Below are experts of layer 8 (counted from 0) of a mixture-of-experts language model. Rows are named router (the router's row for the expert), up (a neuron's input weights, with its number), down (a neuron's output weights, with its number) and show model dimensions 384-447. Each number is 500 + 40 x the weight over its row's rms, rounded and kept within 0 to 999. Numbers have three digits each.
After each expert's rows: "comes before" lists some tokens at least twice as common just after its tokens as in all text. This comes from a sample of Wikipedia text that the model never trained on. Tokens count by the router's weight.

# expert 24
router:552468415504481545502487558511469423495575495536511520486487533507507492536486513465513620512467497594504522437510463474441504520489564451497528508539426511471515456517518498489466511531461481
up0:477460490520485470511557434540447521546503475481469534557495472480550470457577530508535503529515511503448538492510563447551522491479513482445472542511503489507522494480483488504511540504519544
down0:493509549487466462525555484476471513479471544482412508517450438525604450527513529490455552503441451434502473540479473563492532432504468496506458517515483508457528473444488544544513502518528478
up1:507545422535550447580518498507489567487539468485508489438500465422573485482564463443515509585460513502475456495501493531545469494429585519374512590460469505526495538521469520439581488480489478
down1:511424540546531441486522471451445502463529410531537525482537504541493471515513512512528538527495485444523512530530453515469474505502541588503550553495501459540450490497514436487533450539522541
up2:445532445456487513532466529565482450510503558520506486501510472523489533452461505458489537425474540471510504435530475471551524508516514502481558524566537411564449484447488510456432501481390516
down2:554505513550439532502520451488576511532538484488519550492510485452532467421513439554504484515429497454452480542513505500483523546468459423503505502428492554474484534504486524510542582431592603
comes before: " to", ".", ",", " in", " and", ".\n\n"

# expert 37
router:510536459491482564466549467500409465485554470519488529479522420543502510496456525540476521509504527503544493560495475472454458476506551472495508473441456493406488442470465487508517439481496457
up0:496528482476467454517639471463531515438549461524552577518472536496526461516502536517496493528466523515544421452480427487456520526522493521470492553493451547490541440522483523554451451481451491
down0:453469481433566494462525467482513544423439527508450498415580528516546538505532487520442461546506464491486552504568554586431549557505493553587491476522509552455476563522536500492512491454491480
up1:477474465475520442451532472438504484510530425571494465525498450460486573499452502508523435522511466547506478523470460513483435512518437445523519540518548514495473425493427522512442481453574516
down1:507467493492475527549470472610432600482488449453541548454549496570518523503569527531526501477511494513525566507531574409486486520579493520493517544572494436515416482543508531512528475491502546
up2:506465529529433526512480475543457472478446480420518483523474448502518472511485550486502436461539534530533583457529472507456472504552579447570479476468472573551514449452441413490540412516548576
down2:478494597582547558518473502440572486528520552521524486506426469577509512444484464533469584546467507497505394498566460552596546496451548510534540465536490529480475539525470482478518481527466487
comes before: "1", "3", "4", "5", "0", "6"

# expert 75
router:500480418483505515496533555507527556451565449514533602450473528456511400514558489518543514554530504514508537502478471498464485531549488477427496501420443383434536473527537528522522456499502548
up0:578463554521566482458422529561521574479511529484551492413504498432514468523532528543498487517518466456503559518498546462530500484510495518481550524436579488549501515517538444621520501475528591
down0:541569501475494557489558502479453492488485447509519489492427559507480534478487516490528470469522526490485537534476467543525515559583533541439518517411502502480506483612459523493486530478499504
up1:480530451453417441485469473452530504446441500455480468506481472456520493632527528549551510406452515493547494551494410413491458490455474500532510515516490409472563494494524518535470436550463479
down1:478545515450542558449499499422549505514565527497574573451486492507479480440543514544491489490561514528536499532481510526454476511467515516505546539491511440491454534579520487523471583487412477
up2:489489456559494460564425498495512514527490549507482562452494496447457504528490494452466515509568456538492575502511525468494555570580471491448488461489478493481497538526455494494416429528506521
down2:529562522536548471520530530562436510517446451530433509565515522548546524507543484514487487467469463533469550519485513513537592579425545533556546435489561519470446518568472544491512542501524501
comes before: " |", "|", " ", "%", " Total", "|---|---|---|---|\n"

# expert 59
router:555543477473512545458523543555494471455495472493515575417472502472532397535476480526529576514518461530506469542439469525479514490527538437492460518440421499411534498539463532527565543508544475
up0:476536433499487589553410522521458486440466531525489526459459536492489489469471499534505518432487438522577523469532558503483534541547534497494406577494489435475409482477507544553468477530449503
down0:507545547475491511460587461484568587459501520511552479528540526451535543476560452535474469494518448510511498592550533473535480481468514458505527547460469534494449530424493430477504548488510476
up1:573458500542530518462462554522541410509487547501486398486497501522488516564473494486447552472504561539463539568454558487482620498566549529385605547444541444509490515490568493545498535481503548
down1:513494519509515511454549473514498498531471541408489555455550456459545529496526476514536468570459385526521458496404460511502431470535464513489451536533480493518510592466496471497450531495569492
up2:500489563521529528523497499367486435475442557521484510513553463565469414503421525488536498507499561478441543532582514500463518493574548438500512501505467470504449529519496491476465516459496462
down2:537495528484489488506510500333478411519470525528484536582533507547501481491408514494472471520502564410466530503567495516487500510548556475465539518561500499505421544521569505486469461469428518
comes before: " was", " is", "==", " The", "The", " were"

# expert 1
router:511517443446455529468512559579513492449476466513488561422472512433518425514552539464556568571452500543481525489398478483434538538481569442460484482468441482497471482530506566513487491545526485
up0:474566470502470496468525563539498442494534447531467515451423499425518543469496555449565537478445517567502500489489496479458519562469483456460468519511517550495473486516528477473444477528539449
down0:564516496479484465473445491437444510496531475560505520495493477546482410592520408521414442480464487485496517552518488536542456483508562578489451479435545442559554508479545530470479521431532499
up1:557414456497491424438521434474534580495523492559484584442493499487536464454475545481519428479525532487499516538435457506486586475531502514543551537540530483486570460449504446480497520534514437
down1:516445502506502532536522426570486491513519509528562441455475480485466545546550456527441521547482496481446524452463509504422482501460542554443502516516493525514489521381511545541480543524418491
up2:546504498471476485474547487433479525504474510538464507499509491499503448527459541518569501479573543477461492496540466528499494456552525446564477362427505495565470544422560438496500523448508491
down2:519452478509503455534514495415535468531452584485584476535474479438520564405551426510557408494455509467444525515559472496461431518502503549575410502519485556533479447502448477467527523487496525
comes before: ",", " the", " he", " it", " that", " she"

# expert 3
router:521496403457457508521477506484427485480579523557473557453523423495513459477496536523523534550580470553545444457524398503464465531485505431448485498459496529467515451485507525505520452490470550
up0:530651556493473537518445495481496491499468503542601548487463396499475539535553554490484545451537476485524483432472499472529474550539518447481517595468539510477527493571514497492489475494542562
down0:522408459499526455544503462476496547492528526479554525502533587534528538450523411484532490422594519584527528497507456461527466517453459449413551483547544483482498477485416486542512543513459459
up1:478511468466516499458543410526549569489477495567571575465465470556464526503522487445494473442494487547522551476543521429544449467459472474480480457564502506477498509494513502505515505478534466
down1:492500564489503478465522410466497508411450527511422519512489495510449492515484465493462460495487434490500520495526539546527498537509392505530435474440494497546505525534449549529485475497521529
up2:437489525368431480473469514486484472469458484534523504462452532477488540560516500531601488494536578444496507518477468460491419611498435398496498555523484514515507487515517440496525604489482495
down2:502394500562515460488481488494498513534502487481450477525531538502479510386511479492482569444536527536506517555442516523506534500587515489493493491506518546487493519535458540532482434496505428
comes before: "5", "4", "6", "9", "1", "7"

# expert 65
router:523539423481482496492493531524504487446559433477561546406464525517516433516566555464577538505481446523464545585394497440439509501542522472444501461532461548434550442460545587534524419531468503
up0:506462501491443487490556516510451554474513459489487507486520468581530494458531552531514482463466470487492514537406483514495504474478482497480488407443555526535506544523524474510480512525550503
down0:450515527484526463502529532465453496464517545522454562435442488496457478531470450518477403483581450459546427473541499470504515512521498484461438461502520510564518523478484482505444473510534446
up1:505407503437479543481486522538602468521538505535512521500478507582558508458522579514562454500500513545499478558538599452479477471544422423517512484473514497505546546555449521547498498553527552
down1:512503548479477459473516491427500530490536486520525447522522489515458491591565499499502489510429494482507505518531529466492577404512504542529524514534509475516663440487532474477506532502534502
up2:534508469434469556487477495565455494477577552535493544427558544492445574532402534577519534537487567484503500561615501478471461498503482489542531513526485498561506475494482527505479543502442474
down2:499491568488521445509461501548518510533503558472478450597467489562466487498463525485528587520446459502500430487554507474544499482497431505497497448555581563527515541574486404490490533469469525
comes before: ":", "-", " by", " •", " Country", " office"

# expert 40
router:527501468489493593506548519506527491408527449484468556478505485484537426547526518475497577523437516529482588465472451504472463501531516493501480509466480469517483465483564584549546491494464514
up0:609488426490547498488583499518514464468505401496500633514505439547506420554487469508500504452560546586497506501450430475490507452432477379555539448515519498512546533435472554535481503502472513
down0:467452492490431496469422461514540474445571445475520465445476523465451493452474520449486476486482439491469464476593534468482479498472471539547523527401531481537490560577489458511505567454512457
up1:525474518439476499505468526515472500451504437491479535506505546436478413490482449447502468587485507455517481441498521469510421550455445503457507471488407540473505491554561573550512446424497542
down1:540535505434460488538440445558423470471470484515514483483561534445457550504531488493505511512553499503477510517534507443504474417447462499496529461482479490505517553530560453453522565500461482
up2:540486553467455551443472517531491522406530491568482563491535515494501485504499532510432535475451526578488475522489501513511452539506497436488495457549468393420565482435500519476477511497494499
down2:483485548519487477550481469501514472484494443540479454539490488541484530490514491466498441541494504498505461522582513488497503426483485512496519490545567502476527575465447505471529481435482516
comes before: "|", " |", ";", " |\n", "===", " Year"

# expert 71
router:548522455473479484461486564547495533496560499505556536399454455506551449525480541452512521465472546496525538513462435501483501586570530488520535497439491526511513483524499482506529529498461446
up0:498485473449444450472501525544535494467529540483519519476450484520508476550460527526562472491502522538552521444496480550558461496536557478441482493443510488583490541461507490478644499513546437
down0:540512502492520579498497526513504451510538485545441548497502479472466436513576446507443558452477474532536480570450561509482567484522483494482543519508508519422508522510455532431483531517481547
up1:507539457419448435547452554499531459509501506448535495462518506458548489448403535540426443529541462518549531470507470486529542511538470441495550459508489490575417542457473504561454509517489523
down1:549568481513472450548513477574531453579470478482572481568509466481503468444431516488462399454504580438492416466558536545493495499486507489526494487497511544435527546568501518485477485526467428
up2:492484468474487495444482511524445508558485525501529495495537452515569549467505487454507495539485496513451508491505452567471469476543574518542487505500439525471486521458488522409527506490459510
down2:466483512472523457491493484489466523506597470572556496480470533571508503512471476499504496482489571516507499570509526441543490498527499541502502538409560596471418561541533524522470596520487492
comes before: " of", " in", " to", " for", " and", ".\n\n"

# expert 76
router:564473489474496559465558542568445528491515439486543512438459532492492492505529510488530462539536530537553574572435551512433510615539551495444490451449537419471485494453509529514535471554515508
up0:477505480546484465473553531543523530499550415512471492508523590495503534524529477485572491443477493505513502476407532473461490523496464494443449484608475491543563439446490526486487506568493524
down0:478557546465583517429423520523451451518502543478508486470484483445483495409477500499485527528558397450456417555436562471483503545495496505504476552527476550475522471513474523464500479477498518
up1:505506451467508584511542517465490499522511512484431483506537498484506521469554475494565472551595491537528410451476531542457465543545417417548526444495470525548507456480433554504515485476449529
down1:421516484551463502447421463544506503519487558457480559437455510526513492531523562539499468522533569488528448485433497499454470548521443473482546515470453534505524528488503483540569533562493541
up2:536523504516490548475568569503452512502510538515545502499502442515503526481514451554481480508532470591511520488533575550478488586458491500512486360516474460496470473515453498534597511469477443
down2:468537381575474498449515570447497420493481479551483472507498528421473484509545470516459562487484509572456559519510480476525523497480576474506445495517394468522464381548458541509513532539536471
comes before: " ", "1", " December", " November", " October", " January"

# expert 15
router:527478521461502475474468490491510502503560518568529553496433453467598454507451466546543504546463512579605480531523519464436505491482535430480550459456471480439475461429524486495526498480571533
up0:456570414504567478564477517509489515553482534504494496516481428462475465514445469503548440568513521455534516510493489509511519440482466477497468482428521466511504484489526530521538447412578452
down0:501532467546489518569514498483486488502520495566540483511488552505498452518479439499493448444464486484494517534485491519458480504500493531510486517474525536495529508418519492460490457468499562
up1:528529505447552474492523533533462538499539562525508601473528511499469494490453451467545515508555558459499466466490463462509515463449473402500438507522420490486591593484456543554554456423525513
down1:500563496455477538465479519553472512514521508404481531545481441485493560483521497454519515483487490484493438482490479490417521514512547586525530557470515497499481520443503556504443526501531553
up2:541521466474470494520484488517512542483503535489461486508497493464567486437508507529474495433483487456483577625563479491534483523427512507520488528459475493503460569462508481506473506591540473
down2:505525463534490496445531465478539477499534482473497559455487478574502618507477484539533449625565545491533524494482513415527498500465487475471463606486461519460531528446528579472471452505565541
comes before: "0", "-", "=", "\n", ":", "°N"

# expert 56
router:584497426441463502551498576518517474502489478491510505496464503534555506531458601480581453504442490528531577560473482498485480543502529487520506484430513465444445433479502487534541427476454538
up0:535432514449495514531544502533460520484468509497506530470487492464527503476415581441529491589501508535519493606522471529468518639470534446473490464473418470538505486450500445528470507511533489
down0:502455476553488432484452479519519535488461482482595527581538514563488508577470527566551495577446493507531541515588473482525498447507526528469472564515474467479550510521473473518526493422452456
up1:439512468512460573428485500458485509516521534478461557548491551456447471482508314503462485496608451498526514455478556511487553452525503501483543501447538536525529463499517478479489533537501492
down1:452520510505548494466557537500477448517526520534551489488467516481413484533469476549460569488581534426450490465526506559531536485471463475478460489561490513482500471514515493414546458563520433
up2:473473466460483475506503539480466471503553507475524461514487491454528527491494574527512567538511497448442511472489449518484527455567617511424499508472486503563536407520515468511519439524466474
down2:532480553444522531546468525455535555544436482506554499515451476530518505433506488479496460447493524443451540483566451571505479487494450429526468487540509485503535515540473537566575468534482500
comes before: "9", "1", "2", "0", "8", "7"

# expert 70
router:488448381434445517505524492501496463450539500522535572495440500490517455553526599526492525546513535523500598551499471502511466534483566533520564447435425523427476471490547499528484499520487480
up0:499502528432559519476431489502446511529461561483574518467505552476432501474534510557498577518502492538497488511601486476596460413490441529508510514455470491475473415512488488499474515503522515
down0:536512480538537498480528522451502483486529525496489441509534501471488477452481476431484418432512535438467477550461536486501542526552529586517486488516548503499552510427543458528483488467538499
up1:501448478511512509526567520549508553462517492562536512483487461454439529479597521527477518477425495543439463514484518443542448537470463609489584521486477522460505495524456511520493474491520541
down1:451542530502510556544477520521472500450549534447526455458459543484473591553461447513515548414501524486451437476538506459613466534485566463473511549454430557419465576511478486471471508477477518
up2:521473414505450496562424442496491500497446457511508411544470495469464528555505555527485494510503458469482562471517488508568447468509437529485467463512525528449492461517505448488434521518518468
down2:489477459575518458470471481516487524425523472493469425483526479566549509510575523477543512471543502497575549441508579480540468547525477517509544565539472541565475498463525464495511504584554414
comes before: " the", " a", " as", " be", " \"", " not"